config = dict(
    n_layer=12,
    d_model=320,
    n_experts=128,
    experts_per_token=8,
    d_expert=32,
    d_shared_expert=64,
    activation='tanh_gelu',
    moe_layers=[0, 1, 2, 3, 4, 5, 6, 7, 8, 9, 10, 11],
    router_score='sigmoid',
    normalize_top_k=True,
    routed_scale=1.0,
    balance_loss=0.00209,
    balance_bias=True,
    shared_expert_gate=True,
    init_std_router=0.0188,
    lr_router=0.0012,
    n_head=5,
    n_kv_head=5,
    head_dim=64,
    vocab_size=8192,
    norm='rmsnorm',
    norm_place='pre',
    norm_eps=1e-05,
    positions='rope',
    rope_base=7840.0,
    rope_fraction=1.0,
    qk_norm=False,
    attn_scale=0.125,
    tie_embeddings=True,
    parallel_block=True,
    init='normal',
    init_std_qkv=0.028,
    init_std_o=0.00569,
    init_std_up=0.028,
    init_std_down=0.00569,
    optimizer='adamw',
    lr=0.00125,
    beta1=0.9,
    beta2=0.95,
    weight_decay=0.15,
    lr_head=0.00928,
    grad_clip=0.5,
    warmup_steps=547,
    schedule='wsd',
    decay_fraction=1.0,
    decay_shape='sqrt',
    final_lr_fraction=0.05,
    batch_tokens=65536,
    seq_len=1024,
    doc_mask=True,
    train_tokens=542500000,
    steps=8278,
    dataset='wikipedia_en',
)
Below are experts of layer 3 (counted from 0) of a mixture-of-experts language model. Rows are named router (the router's row for the expert), down (a neuron's output weights, with its number) and show model dimensions 192-255. Each number is 50 + 12 x the weight over its row's rms, rounded and kept within 0 to 99.
Before each expert's rows: "comes before" lists some tokens at least twice as common just after its tokens as in all text. This comes from a sample of Wikipedia text that the model never trained on. Tokens count by the router's weight.

# expert 21
comes before: "-", "|", " the", " a", " his", "The"
router:66 52 50 64 41 52 66 59 51 43 55 46 43 69 52 31 60 58 26 37 54 49 51 58 52 57 62 40 57 52 26 44 53 47 66 57 40 39 32 44 50 50 59 51 40 42 49 50 52 56 50 61 30 49 45 56 46 55 68 50 63 52 61 51
down0:49 39 45 56 61 67 32 55 62 62 53 45 46 74 65 42 50 57 43 64 47 31 31 62 59 42 46 42 53 64 61 53 64 76 61 54 58 51 33 37 62 38 31 59 32 37 48 65 43 52 64 48 86 48 49 50 57 46 62 28 57 43 53 61
down1:37 50 66 49 40 58 45 47 55 73 51 63 62 57 56 56 65 68 26 50 73 57 36 51 46 55 43 43 45 66 28 55 68 55 53 46 43 54 63 35 58 72 44 36 57 44 61 71 38 49 73 65 42 58 62 44 44 44 35 43 60 40 44 35
down2:50 26 64 58 53 63 40 58 51 37 53 53 64 50 57 49 61 57 31 26 51 70 48 48 64 50 67 39 62 54 48 65 82 58 47 54 70 58 51 60 40 46 34 58 60 70 52 38 54 41 62 51 60 81 47 65 30 56 49 37 33 55 53 41
down3:51 60 56 49 32 60 54 37 51 56 51 42 39 38 30 65 38 46 91 43 62 59 46 20 38 38 67 64 45 53 74 41 54 56 43 53 50 55 39 50 34 57 34 55 54 65 35 52 51 45 43 36 48 52 46 71 52 35 44 42 51 45 37 45
down4:38 51 55 46 39 62 67 52 59 49 59 36 54 40 41 38 60 49 56 58 63 40 23 42 36 27 50 51 52 42 71 47 45 52 35 60 56 62 53 60 61 26 57 50 27 52 65 41 29 57 67 36 42 66 48 38 33 55 67 48 66 51 29 66
down5:65 64 59 54 50 41 30 60 46 60 65 52 36 72 68 37 37 56 24 49 46 46 41 49 42 43 60 37 46 51 34 46 66 67 58 58 60 30 57 49 48 55 57 77 55 52 57 37 55 56 89 53 58 51 35 66 31 30 57 53 54 57 58 30
down6:53 42 50 56 71 69 61 45 62 49 50 64 46 50 55 24 23 53 60 55 41 43 63 53 56 41 43 43 47 57 58 67 50 68 68 46 26 31 65 40 51 39 45 46 46 56 55 34 57 34 53 70 49 43 63 59 59 56 74 51 46 46 53 47
down7:53 46 38 53 71 57 41 66 44 50 51 30 34 38 76 44 55 50 53 62 50 54 45 54 56 50 75 36 55 50 43 48 42 45 35 67 45 41 57 70 44 38 50 41 40 56 39 49 47 41 46 49 47 40 40 33 46 33 60 38 41 41 51 73
down8:80 52 43 66 56 58 35 56 48 45 68 40 53 58 67 71 63 36 47 41 39 38 34 69 41 54 59 50 47 44 53 43 61 49 61 32 43 55 42 50 56 38 49 48 37 67 42 48 61 58 61 47 60 48 62 35 53 62 60 34 42 58 57 39
down9:62 66 57 35 38 58 54 58 56 45 50 45 40 59 49 37 45 68 28 55 60 54 67 47 36 40 63 51 45 60 68 43 43 40 31 59 47 31 71 66 36 60 37 42 44 63 56 53 37 65 65 74 50 49 37 51 57 71 47 55 63 52 74 59
down10:59 44 43 51 58 30 40 72 34 25 55 38 49 49 43 43 31 32 71 62 64 32 52 50 32 53 63 67 50 54 45 68 32 50 44 53 43 63 43 57 33 47 52 47 42 69 56 49 40 33 47 49 47 54 65 46 53 53 42 43 51 56 46 44
down11:52 56 60 37 41 46 56 61 70 33 51 60 41 70 42 43 51 63 54 46 40 38 47 55 57 37 52 50 51 42 43 47 51 46 38 71 49 27 57 26 65 33 31 52 31 65 42 61 54 43 60 57 68 49 42 48 46 57 63 47 38 38 60 57
down12:50 43 68 47 52 27 42 56 50 71 42 41 40 43 65 27 50 53 51 56 48 40 60 52 67 50 50 49 48 54 50 70 49 48 50 59 44 34 44 29 57 58 55 47 49 50 40 54 73 48 54 56 71 33 45 52 51 51 60 67 38 60 63 39
down13:45 39 36 67 59 78 26 46 41 68 49 60 75 62 60 27 48 59 36 46 50 26 45 42 53 31 42 44 61 62 66 63 55 45 77 51 59 24 43 53 71 37 32 36 56 48 38 58 48 51 49 61 54 27 52 56 51 44 67 48 53 36 60 41
down14:56 25 28 46 47 48 80 47 56 65 48 51 45 41 61 43 24 77 71 33 67 44 39 51 63 29 44 61 51 61 49 74 27 41 37 64 34 52 54 61 47 49 38 44 65 58 62 58 54 46 53 27 52 56 58 51 49 57 73 28 60 37 33 55
down15:40 51 47 28 60 43 32 54 50 53 31 70 57 44 52 19 46 62 37 48 68 44 49 59 67 60 59 41 39 45 50 58 37 44 45 88 59 61 21 42 49 57 45 50 42 70 41 48 63 38 46 60 57 43 57 53 72 25 65 45 51 42 33 37
down16:69 53 35 60 59 48 43 39 29 47 72 63 32 48 47 35 53 42 30 27 26 28 54 35 51 57 62 58 49 61 41 50 35 74 50 41 48 30 49 58 46 33 36 66 41 59 45 45 49 66 54 47 61 49 14 47 50 47 43 42 33 48 61 66
down17:51 36 40 52 45 45 39 57 35 44 52 43 57 49 54 51 67 41 53 51 60 26 50 33 62 32 47 44 45 65 51 58 70 55 47 59 55 47 42 70 57 23 57 52 47 41 41 49 43 47 43 30 53 53 42 48 44 43 86 50 43 55 49 71
down18:44 55 51 49 32 57 63 28 25 43 55 32 55 56 50 80 26 80 54 29 49 20 46 42 42 55 57 53 50 52 51 33 56 43 40 40 53 71 63 33 63 47 53 60 55 49 32 50 43 50 38 43 32 44 37 38 52 43 30 43 40 30 61 46
down19:61 41 42 53 51 56 44 39 42 46 65 64 48 25 52 42 59 44 63 26 55 54 48 45 56 35 48 59 38 49 45 46 41 74 62 59 64 52 52 63 48 32 19 52 33 50 36 45 43 55 39 40 50 42 20 64 53 38 58 39 41 62 50 59
down20:53 38 35 51 51 61 47 79 38 62 50 26 54 20 52 36 47 56 49 47 37 52 66 54 66 38 89 70 50 54 51 58 57 64 68 52 55 55 45 63 54 31 31 56 36 31 27 33 41 37 71 36 54 24 41 63 39 44 60 61 65 51 51 62
down21:72 30 61 56 50 44 40 34 29 47 45 61 55 72 68 66 11 67 43 59 53 47 49 58 66 65 66 49 59 56 28 40 40 39 75 44 53 44 47 31 52 43 62 41 62 69 55 40 58 40 44 42 68 44 65 37 53 46 50 40 38 50 51 34
down22:45 50 33 45 56 49 53 23 47 49 54 48 56 23 53 50 45 58 47 47 68 58 52 54 65 45 64 58 46 63 49 54 39 50 41 56 54 42 54 69 44 34 57 50 42 62 58 26 49 78 29 41 55 52 71 49 23 58 56 53 56 68 37 87
down23:57 29 30 61 64 35 27 67 41 57 49 33 48 75 82 46 67 35 34 28 44 33 29 55 59 55 34 44 54 61 53 54 51 62 67 69 63 46 37 55 53 46 58 48 50 52 47 52 53 30 67 47 61 44 49 56 60 70 48 59 39 73 46 43
down24:40 43 33 88 28 67 54 54 18 27 72 58 66 60 39 61 62 48 43 42 50 18 46 29 49 32 50 59 35 45 48 59 61 50 50 58 51 46 85 58 53 44 33 67 27 55 46 73 44 41 50 53 65 59 48 44 52 47 56 32 53 69 48 49
down25:43 54 45 57 59 66 44 45 37 67 68 62 42 60 59 47 33 52 56 53 23 50 43 51 55 39 56 55 60 54 42 50 41 66 65 47 65 40 46 47 46 48 19 70 50 47 54 55 58 79 38 64 60 52 35 47 48 45 52 27 60 57 45 51
down26:56 50 72 57 48 45 43 46 71 54 52 64 70 54 50 50 48 55 27 54 48 68 48 46 40 59 39 57 38 63 40 49 61 38 41 40 58 53 57 43 46 67 35 36 56 61 64 54 41 51 68 58 52 55 68 66 45 53 24 55 30 49 47 23
down27:62 35 14 54 57 53 56 46 48 39 61 29 55 53 43 36 42 59 55 40 58 49 37 65 42 40 35 32 52 56 62 48 45 51 27 59 45 54 28 78 74 39 43 37 68 57 54 55 48 71 49 31 53 33 21 53 28 30 61 60 59 46 45 64
down28:59 70 49 51 29 63 48 52 61 43 33 49 48 40 38 48 50 56 72 45 82 61 69 49 55 49 81 62 39 59 53 44 57 30 47 50 60 58 59 75 36 52 48 56 52 51 52 48 46 38 55 55 55 57 63 52 52 50 50 54 48 50 69 69
down29:65 53 43 63 52 32 36 72 34 43 49 64 49 86 54 46 46 41 46 58 48 47 45 53 41 54 50 28 40 49 33 46 51 76 70 49 36 43 40 58 46 45 44 60 56 50 53 65 65 37 57 52 53 50 54 59 63 32 68 39 29 30 47 46
down30:57 67 68 81 56 58 45 57 70 41 39 46 64 53 48 47 38 26 46 76 37 43 54 48 48 47 46 57 42 30 43 64 59 38 52 55 40 28 87 40 48 60 50 65 46 51 53 40 46 32 48 50 63 48 60 40 63 32 71 61 33 67 52 32
down31:46 57 45 39 48 64 50 42 52 35 35 62 65 34 45 42 46 60 49 45 59 48 21 52 41 46 56 50 49 40 59 48 62 28 57 43 34 63 58 59 66 31 41 26 58 59 41 56 50 42 50 48 79 48 35 41 54 35 60 54 63 32 66 46

# expert 105
comes before: "-", " the", "=", " by", " as", ":"
router:52 46 41 40 35 42 45 58 39 62 58 52 66 57 46 44 49 60 58 58 48 61 59 62 43 63 53 48 58 50 60 50 52 50 60 52 47 26 61 72 31 59 45 57 36 60 47 33 63 62 69 37 26 44 54 53 67 40 69 46 68 69 45 55
down0:48 71 47 37 37 58 51 51 59 41 60 56 53 46 75 55 50 61 43 62 51 41 34 61 14 51 52 60 56 79 55 38 37 36 66 63 52 48 55 42 71 57 57 38 54 77 47 49 38 30 41 51 42 49 50 40 38 46 32 45 48 47 43 49
down1:46 31 42 34 41 45 38 48 41 45 66 34 50 35 45 44 45 52 62 41 58 52 52 38 73 60 48 68 32 41 57 61 62 49 63 31 71 63 65 70 61 32 43 43 49 61 62 26 64 39 56 35 53 40 53 45 47 48 51 57 60 50 55 31
down2:54 50 52 46 67 35 47 64 69 59 75 63 60 34 53 59 64 35 42 39 39 64 44 74 70 44 29 52 51 48 72 39 56 27 34 31 59 65 51 41 54 35 42 51 64 52 54 58 47 44 28 45 54 43 41 44 41 68 42 55 49 34 43 34
down3:60 62 61 40 73 51 50 41 60 48 48 54 37 45 50 42 68 53 44 43 72 45 62 41 43 48 42 48 54 49 78 35 46 47 58 36 59 74 57 49 65 60 54 32 65 53 89 37 49 49 37 31 66 45 57 47 59 40 50 52 66 40 27 81
down4:53 26 53 53 36 22 52 53 34 62 63 55 50 44 37 48 51 46 59 30 51 55 44 56 74 64 53 47 54 56 47 35 52 55 80 35 78 51 61 55 62 43 40 39 54 42 69 53 61 49 47 51 52 75 24 66 51 60 60 42 53 41 41 38
down5:62 46 58 59 59 47 67 24 49 45 52 31 59 41 44 17 43 56 48 41 17 32 53 63 68 40 52 65 24 59 72 43 53 59 26 24 73 62 45 54 45 44 36 40 51 59 37 51 51 28 51 65 41 43 34 40 54 53 56 44 59 54 33 47
down6:62 45 49 20 65 48 66 60 72 68 56 49 52 39 63 43 56 61 44 63 48 47 63 33 53 56 43 76 45 63 66 70 75 34 68 25 57 69 39 53 52 44 53 49 54 80 68 58 71 50 43 42 52 46 48 49 72 53 55 61 67 44 48 45
down7:49 56 68 43 65 47 43 47 54 65 71 58 35 41 55 64 69 31 60 52 39 60 43 52 59 66 62 43 42 53 53 60 32 57 46 46 59 72 39 58 31 63 53 45 58 46 59 37 50 55 46 38 57 30 77 38 46 64 58 43 55 61 47 53
down8:54 49 45 45 40 38 45 56 38 35 81 41 66 46 48 60 48 20 41 52 46 36 40 45 37 43 46 63 50 45 39 51 74 74 60 43 52 53 37 66 47 30 62 43 50 63 31 55 61 30 50 56 59 45 39 73 44 48 62 54 58 21 46 55
down9:62 50 60 40 67 54 63 60 65 36 67 72 36 62 57 50 49 50 23 71 64 37 52 57 49 48 63 46 17 65 60 58 57 44 63 57 44 35 52 27 44 59 63 48 53 52 55 32 43 49 56 53 35 50 58 39 67 40 53 51 48 28 43 29
down10:50 44 59 51 53 46 43 32 51 47 59 53 51 60 69 34 60 35 50 38 56 59 38 40 63 55 43 52 56 39 33 28 28 60 37 64 58 53 55 58 53 47 52 53 62 47 47 57 37 56 39 60 51 32 51 64 55 50 34 46 36 29 54 53
down11:40 78 60 63 41 58 43 71 48 42 49 49 50 67 63 53 41 52 58 66 53 28 35 58 38 44 51 33 50 61 57 44 52 50 48 41 42 62 37 58 47 54 50 49 56 35 46 39 34 37 72 59 42 65 63 50 40 48 22 33 43 53 62 56
down12:47 31 53 59 43 59 53 49 39 33 59 65 48 51 56 71 75 37 54 58 57 59 47 23 34 70 78 42 43 60 50 55 51 66 43 46 60 66 55 67 31 36 53 59 46 44 66 33 43 56 51 54 54 45 78 40 55 47 55 48 47 53 57 60
down13:40 31 52 59 75 43 51 50 53 32 58 45 67 44 66 22 43 37 41 43 30 45 70 37 53 50 55 56 53 61 42 66 46 53 51 67 50 38 74 38 39 19 26 60 41 41 45 50 40 35 62 61 56 25 58 48 69 55 72 36 40 55 44 57
down14:67 41 54 38 66 50 51 47 56 65 61 46 48 24 65 66 69 47 55 62 46 47 66 30 45 54 56 71 31 34 51 69 81 36 76 09 64 80 50 59 53 54 45 56 61 59 53 47 66 39 52 26 65 55 64 35 41 50 62 67 47 53 42 47
down15:40 70 47 60 58 60 60 50 55 44 43 53 64 45 43 56 59 34 56 54 55 46 37 54 49 43 43 59 50 75 43 43 32 68 63 39 42 62 53 66 45 52 52 33 44 46 75 32 45 68 46 47 61 09 41 51 49 58 42 59 42 45 69 64
down16:66 56 59 58 60 63 61 41 50 55 66 49 62 64 43 62 57 42 43 56 47 53 66 58 44 45 57 53 45 56 61 65 36 50 52 41 57 59 56 52 50 45 50 68 49 65 31 66 44 22 42 51 47 45 62 60 40 45 32 38 44 47 40 45
down17:55 60 49 48 58 58 67 54 47 55 59 36 47 36 64 33 45 56 84 59 37 40 43 65 67 58 45 41 50 36 43 69 52 38 64 40 32 35 66 31 55 41 58 56 54 38 42 40 47 52 54 22 50 47 44 46 45 52 46 64 59 37 63 48
down18:47 49 66 71 45 51 58 55 66 34 83 40 62 60 51 52 65 26 54 37 35 51 56 49 27 58 46 56 48 57 36 41 45 42 29 28 45 58 59 81 45 34 57 48 29 51 45 43 57 56 35 42 77 51 68 58 34 56 38 46 41 54 47 36
down19:66 40 56 51 58 40 61 35 42 62 47 37 54 52 35 56 41 28 43 49 48 47 42 44 91 57 41 46 52 38 48 52 49 52 49 31 54 61 73 61 47 65 44 70 52 44 70 66 56 48 43 46 71 40 33 47 44 42 41 56 58 40 42 50
down20:54 64 54 46 31 43 33 43 39 47 41 38 67 55 60 33 32 65 47 54 57 37 47 60 25 52 57 74 27 62 61 50 50 45 63 75 42 32 48 33 45 54 51 43 66 46 45 40 43 31 57 55 39 53 58 67 66 28 53 51 32 50 72 62
down21:47 29 47 49 49 40 69 59 37 51 40 44 53 36 50 25 36 55 47 51 84 58 56 44 72 47 62 53 40 71 44 58 38 43 63 29 56 57 55 52 39 47 55 55 52 66 61 51 58 49 70 49 58 53 41 46 61 43 54 46 47 45 54 54
down22:47 73 48 58 25 95 48 60 56 36 50 29 40 47 28 39 03 53 40 51 52 51 48 65 63 38 79 81 65 60 46 57 28 44 46 71 40 39 42 46 45 49 41 54 63 45 40 40 36 51 66 46 52 51 66 36 39 32 55 36 44 67 41 68
down23:55 58 68 52 66 44 36 52 61 47 57 36 51 33 49 39 33 29 43 44 13 58 52 43 71 56 48 40 62 47 53 78 46 55 43 47 59 54 41 47 53 46 26 50 53 39 50 50 48 52 35 55 39 50 55 42 34 63 64 29 47 51 53 48
down24:49 48 69 32 54 58 54 55 37 38 71 45 66 50 58 43 70 45 53 44 48 32 40 35 54 54 59 54 33 44 44 67 55 55 79 41 63 57 68 64 45 22 33 42 43 45 59 57 57 39 43 59 68 46 51 64 50 42 50 48 43 50 35 43
down25:24 50 43 38 55 62 60 75 55 43 63 72 65 40 59 44 38 61 24 36 63 62 69 32 46 48 59 58 44 51 38 50 52 43 33 61 44 47 25 29 53 44 33 60 46 51 29 52 34 83 53 70 64 24 55 43 54 61 57 57 59 50 40 55
down26:48 46 56 31 58 47 40 46 55 40 66 38 46 36 36 54 44 52 54 55 45 67 45 41 47 47 49 65 28 54 64 61 82 39 38 53 56 51 31 52 51 48 46 35 51 47 69 49 65 49 33 45 45 67 46 70 66 52 60 57 48 38 47 41
down27:64 50 22 44 66 57 47 58 39 49 63 48 52 62 46 50 66 61 48 40 48 52 53 21 36 42 42 70 39 36 51 48 62 53 26 54 58 59 41 57 49 58 53 45 63 42 73 57 67 42 53 45 33 46 53 73 61 57 63 48 29 38 55 47
down28:53 50 53 70 60 28 47 63 69 44 64 59 48 53 51 59 65 35 51 49 35 70 64 26 42 42 50 40 49 60 45 55 67 55 56 43 46 62 39 46 45 57 60 65 45 31 38 34 40 39 47 70 48 49 42 52 32 61 45 60 29 52 57 31
down29:63 50 36 28 54 63 63 40 61 15 70 49 41 29 75 47 44 55 46 29 54 56 71 65 49 60 46 45 35 43 53 37 54 50 65 75 54 51 67 56 58 40 56 60 62 58 37 57 41 54 46 72 52 66 24 36 55 41 49 42 54 35 48 56
down30:64 69 54 76 55 66 37 58 54 58 43 45 50 77 44 49 22 38 49 53 56 49 62 49 60 40 52 59 51 36 48 61 23 51 42 71 36 49 43 47 46 46 49 58 76 59 52 31 44 43 61 45 46 53 55 46 55 54 48 53 32 39 56 40
down31:21 39 68 53 48 48 61 46 41 37 40 36 71 56 64 48 45 52 57 49 56 60 57 38 58 65 47 56 52 57 29 60 47 55 63 48 58 40 76 62 29 38 52 59 57 48 49 43 30 42 66 66 64 54 47 33 63 51 49 48 60 45 43 59

# expert 95
comes before: "\n", "  ", " |", " 0", " 1", "–"
router:32 74 48 35 58 41 55 60 52 52 40 59 41 64 48 43 61 41 44 60 62 38 54 54 43 41 41 23 74 47 37 51 20 50 41 60 58 38 51 53 42 50 59 58 41 43 47 38 51 38 55 26 48 62 46 70 50 51 67 40 51 56 59 46
down0:31 43 44 56 68 56 38 50 47 58 57 59 58 70 48 42 63 43 71 60 66 45 57 64 44 46 63 50 32 55 43 44 71 55 80 63 63 32 73 38 32 53 66 39 42 56 23 49 57 35 53 44 50 46 58 44 45 67 44 45 29 41 40 33
down1:64 50 53 46 51 42 60 65 58 66 52 76 37 53 69 54 36 52 51 79 43 35 35 54 38 67 60 61 44 61 36 45 29 57 49 58 17 58 76 44 45 71 32 46 43 65 54 57 47 37 49 48 70 54 51 56 58 56 38 54 60 50 58 55
down2:37 67 45 59 53 43 72 68 63 55 46 47 52 26 46 63 35 55 47 29 54 34 44 49 52 54 20 74 64 29 61 52 47 50 37 51 59 47 56 65 59 64 46 47 43 44 44 51 42 42 51 50 40 58 66 45 40 16 39 63 41 40 44 47
down3:44 43 59 59 31 55 45 21 33 45 36 30 35 47 51 54 50 45 44 52 37 77 42 50 52 48 42 51 40 52 65 34 45 51 39 31 56 75 42 54 48 41 46 44 76 43 68 43 45 50 50 60 53 57 62 29 51 44 34 50 49 63 54 68
down4:49 58 52 41 40 54 61 50 80 52 54 40 45 40 33 46 48 66 41 63 72 42 38 70 30 65 60 32 22 81 72 54 57 43 48 52 42 36 65 75 35 51 50 33 37 64 41 39 53 70 43 27 43 50 58 59 58 56 47 41 42 56 56 60
down5:54 56 60 56 66 61 49 50 73 50 71 53 48 13 43 42 57 32 54 51 50 48 31 56 54 49 54 67 64 40 48 47 37 47 41 48 47 43 49 34 46 58 51 59 69 46 41 55 66 43 55 42 61 50 57 39 43 21 51 61 34 59 35 52
down6:50 91 37 58 28 59 63 53 54 50 41 59 58 37 31 40 41 80 48 45 56 41 51 38 35 43 54 52 38 57 60 58 54 43 56 51 38 34 41 78 41 41 49 32 59 55 52 47 53 43 49 48 62 56 51 54 37 35 45 60 47 62 76 60
down7:51 66 49 55 61 59 68 63 47 64 38 41 46 35 48 48 34 47 39 35 43 59 49 62 52 57 62 65 47 47 46 37 29 55 52 30 80 52 67 47 54 25 58 35 53 57 56 56 63 24 59 67 44 27 43 54 63 30 34 48 51 43 40 53
down8:55 75 48 52 43 47 31 55 58 46 67 47 62 52 42 42 52 52 35 63 51 35 45 47 37 52 45 42 37 53 42 37 61 66 38 57 46 41 37 47 60 46 77 65 70 38 70 71 53 64 53 60 45 51 09 72 36 39 75 58 20 58 58 59
down9:50 71 53 53 70 66 43 50 65 58 65 48 56 37 47 45 45 74 57 53 58 47 63 66 21 65 41 35 38 43 61 36 32 52 51 52 54 32 50 35 36 50 47 38 48 53 31 36 73 51 49 52 43 44 52 38 33 22 79 58 47 57 82 41
down10:33 46 49 67 70 49 43 56 37 50 54 60 56 80 52 48 51 31 58 56 63 57 64 51 59 50 43 51 54 32 36 58 56 52 57 59 27 41 47 31 41 43 40 55 33 42 30 29 36 46 34 37 42 50 60 43 38 56 61 36 54 57 45 71
down11:59 57 62 68 85 83 53 46 43 57 54 41 52 41 49 44 41 41 33 28 57 53 41 70 58 54 45 55 56 51 56 45 41 53 49 39 56 42 59 52 31 36 62 47 50 54 65 56 57 35 57 52 48 21 36 63 52 30 40 47 35 57 43 58
down12:58 78 64 43 45 35 59 46 57 32 60 72 69 46 45 44 40 29 53 62 38 37 20 48 52 51 76 42 26 53 70 70 65 52 51 59 69 58 66 50 40 61 48 60 31 49 24 48 59 56 44 42 67 28 51 65 47 30 64 61 37 40 70 63
down13:57 47 48 34 50 61 37 40 48 37 90 60 47 37 61 46 38 14 62 35 55 45 49 27 57 69 59 48 48 39 64 78 72 50 70 56 32 60 56 46 38 62 44 29 31 48 41 25 77 65 41 33 48 57 55 62 47 28 52 46 46 30 49 68
down14:62 43 46 47 64 37 23 39 44 37 54 61 32 65 60 36 50 37 59 56 36 43 35 41 32 60 53 61 52 28 32 37 53 52 53 34 30 33 37 35 49 40 36 35 37 57 56 28 37 41 52 31 54 37 59 58 56 53 62 29 70 42 48 79
down15:45 47 53 51 43 44 59 54 57 60 25 82 42 42 29 64 33 44 38 39 51 29 56 52 49 73 61 59 47 61 58 56 31 47 53 41 31 29 52 54 32 50 41 59 42 66 51 43 34 39 59 63 58 56 35 39 43 44 53 61 68 50 72 58
down16:64 62 44 66 65 54 42 64 51 42 48 46 51 55 73 52 51 47 49 03 49 52 55 55 60 57 42 58 39 47 41 28 48 55 49 57 69 61 55 65 58 48 35 37 51 53 46 55 74 41 54 50 18 25 30 80 53 39 19 40 43 54 42 48
down17:55 40 47 49 33 59 57 69 35 53 24 57 39 47 50 64 40 52 47 55 68 58 59 46 55 61 55 53 44 58 33 45 37 53 37 55 35 68 29 51 39 37 73 42 58 38 42 60 38 32 44 56 46 68 45 40 30 64 62 43 59 48 48 59
down18:50 28 57 49 20 48 52 41 41 56 41 49 33 66 51 45 64 52 45 32 60 61 44 56 43 50 45 22 45 69 61 42 33 36 57 32 48 57 51 51 54 50 70 54 48 75 42 35 55 51 51 56 45 69 45 36 47 71 23 54 74 56 66 55
down19:30 28 57 37 50 54 36 51 48 63 50 55 40 62 51 43 50 30 58 75 51 52 51 55 52 40 41 46 54 37 29 50 43 46 50 43 27 44 48 27 47 38 38 49 52 66 62 47 41 52 36 37 45 52 62 50 49 60 41 34 67 43 73 65
down20:56 65 34 57 45 61 64 39 52 42 59 51 54 57 47 50 57 49 43 44 51 30 31 41 58 36 41 39 53 41 58 64 34 58 56 74 48 28 48 50 65 48 32 36 34 33 63 80 62 46 49 44 61 63 33 63 76 47 42 43 45 60 71 56
down21:48 42 42 41 34 26 43 56 50 45 73 58 38 49 49 49 45 47 66 56 41 73 40 44 47 73 53 65 53 41 18 41 67 66 30 43 40 60 43 29 61 53 60 38 64 51 64 47 47 62 59 40 47 35 54 43 42 42 82 51 43 56 32 54
down22:64 39 33 36 47 64 73 53 44 47 62 53 40 58 80 49 40 64 32 50 51 26 37 41 56 44 53 63 42 53 57 28 58 72 46 66 28 55 70 30 55 40 62 50 35 66 40 41 44 44 46 82 34 50 50 44 56 45 49 43 65 37 62 37
down23:37 46 73 50 61 46 55 62 75 80 55 65 41 37 37 38 38 24 60 65 47 62 50 64 44 66 46 69 44 66 60 54 33 57 56 31 19 52 41 50 37 60 34 57 61 49 38 35 43 52 54 33 39 66 45 50 28 24 45 37 40 67 50 41
down24:42 59 52 55 56 44 44 64 43 57 51 67 54 57 54 45 37 36 61 71 50 46 68 35 45 45 48 45 76 55 39 62 56 52 54 53 28 41 53 39 14 51 53 50 48 45 31 32 41 49 50 41 69 62 53 37 56 55 60 38 34 41 38 68
down25:34 50 52 40 34 34 32 38 68 57 48 68 40 55 45 61 45 59 46 59 63 64 39 42 47 76 50 41 37 47 53 51 58 44 58 52 40 56 41 64 61 47 61 51 61 44 52 43 54 47 42 54 40 49 52 53 32 50 51 59 27 72 67 44
down26:33 35 53 38 60 47 35 46 62 54 74 44 37 48 49 50 55 57 45 60 49 47 65 51 49 50 58 44 54 63 65 35 39 60 58 20 25 59 44 47 50 36 54 60 65 52 46 51 42 59 37 54 59 58 41 48 27 37 68 60 47 57 43 41
down27:45 30 53 51 58 43 36 37 49 25 70 61 61 69 35 47 58 43 71 43 40 40 55 51 57 48 63 30 43 68 38 51 79 31 97 39 54 53 59 23 25 53 67 51 46 58 45 60 58 37 50 63 50 48 39 49 38 62 43 54 51 38 46 45
down28:51 39 28 59 40 52 40 46 45 51 39 53 64 71 58 64 46 45 33 51 63 43 67 51 36 53 62 49 27 42 39 61 49 50 62 52 19 58 52 53 57 32 44 44 45 45 51 76 54 27 43 58 68 56 47 43 34 18 63 31 58 55 47 47
down29:56 52 43 43 56 37 49 54 46 47 32 35 42 12 69 71 50 68 33 69 33 48 74 45 34 66 48 58 68 21 34 55 45 51 30 63 47 37 64 57 45 40 60 44 44 55 25 50 26 32 61 70 32 56 53 32 42 56 60 69 46 30 50 21
down30:29 69 44 52 47 50 72 76 49 42 49 33 43 34 58 53 61 52 60 49 59 55 61 66 61 41 53 60 36 35 47 29 52 49 45 49 68 33 53 42 67 74 41 39 43 70 28 58 64 65 55 54 26 57 25 51 63 47 38 76 40 33 41 44
down31:43 66 42 51 56 62 50 62 48 44 59 57 49 36 36 56 35 61 50 45 26 42 43 45 47 53 57 65 55 61 47 46 42 74 37 48 47 55 66 54 47 46 66 49 58 57 54 65 46 46 60 57 51 22 48 48 44 27 40 43 58 56 20 53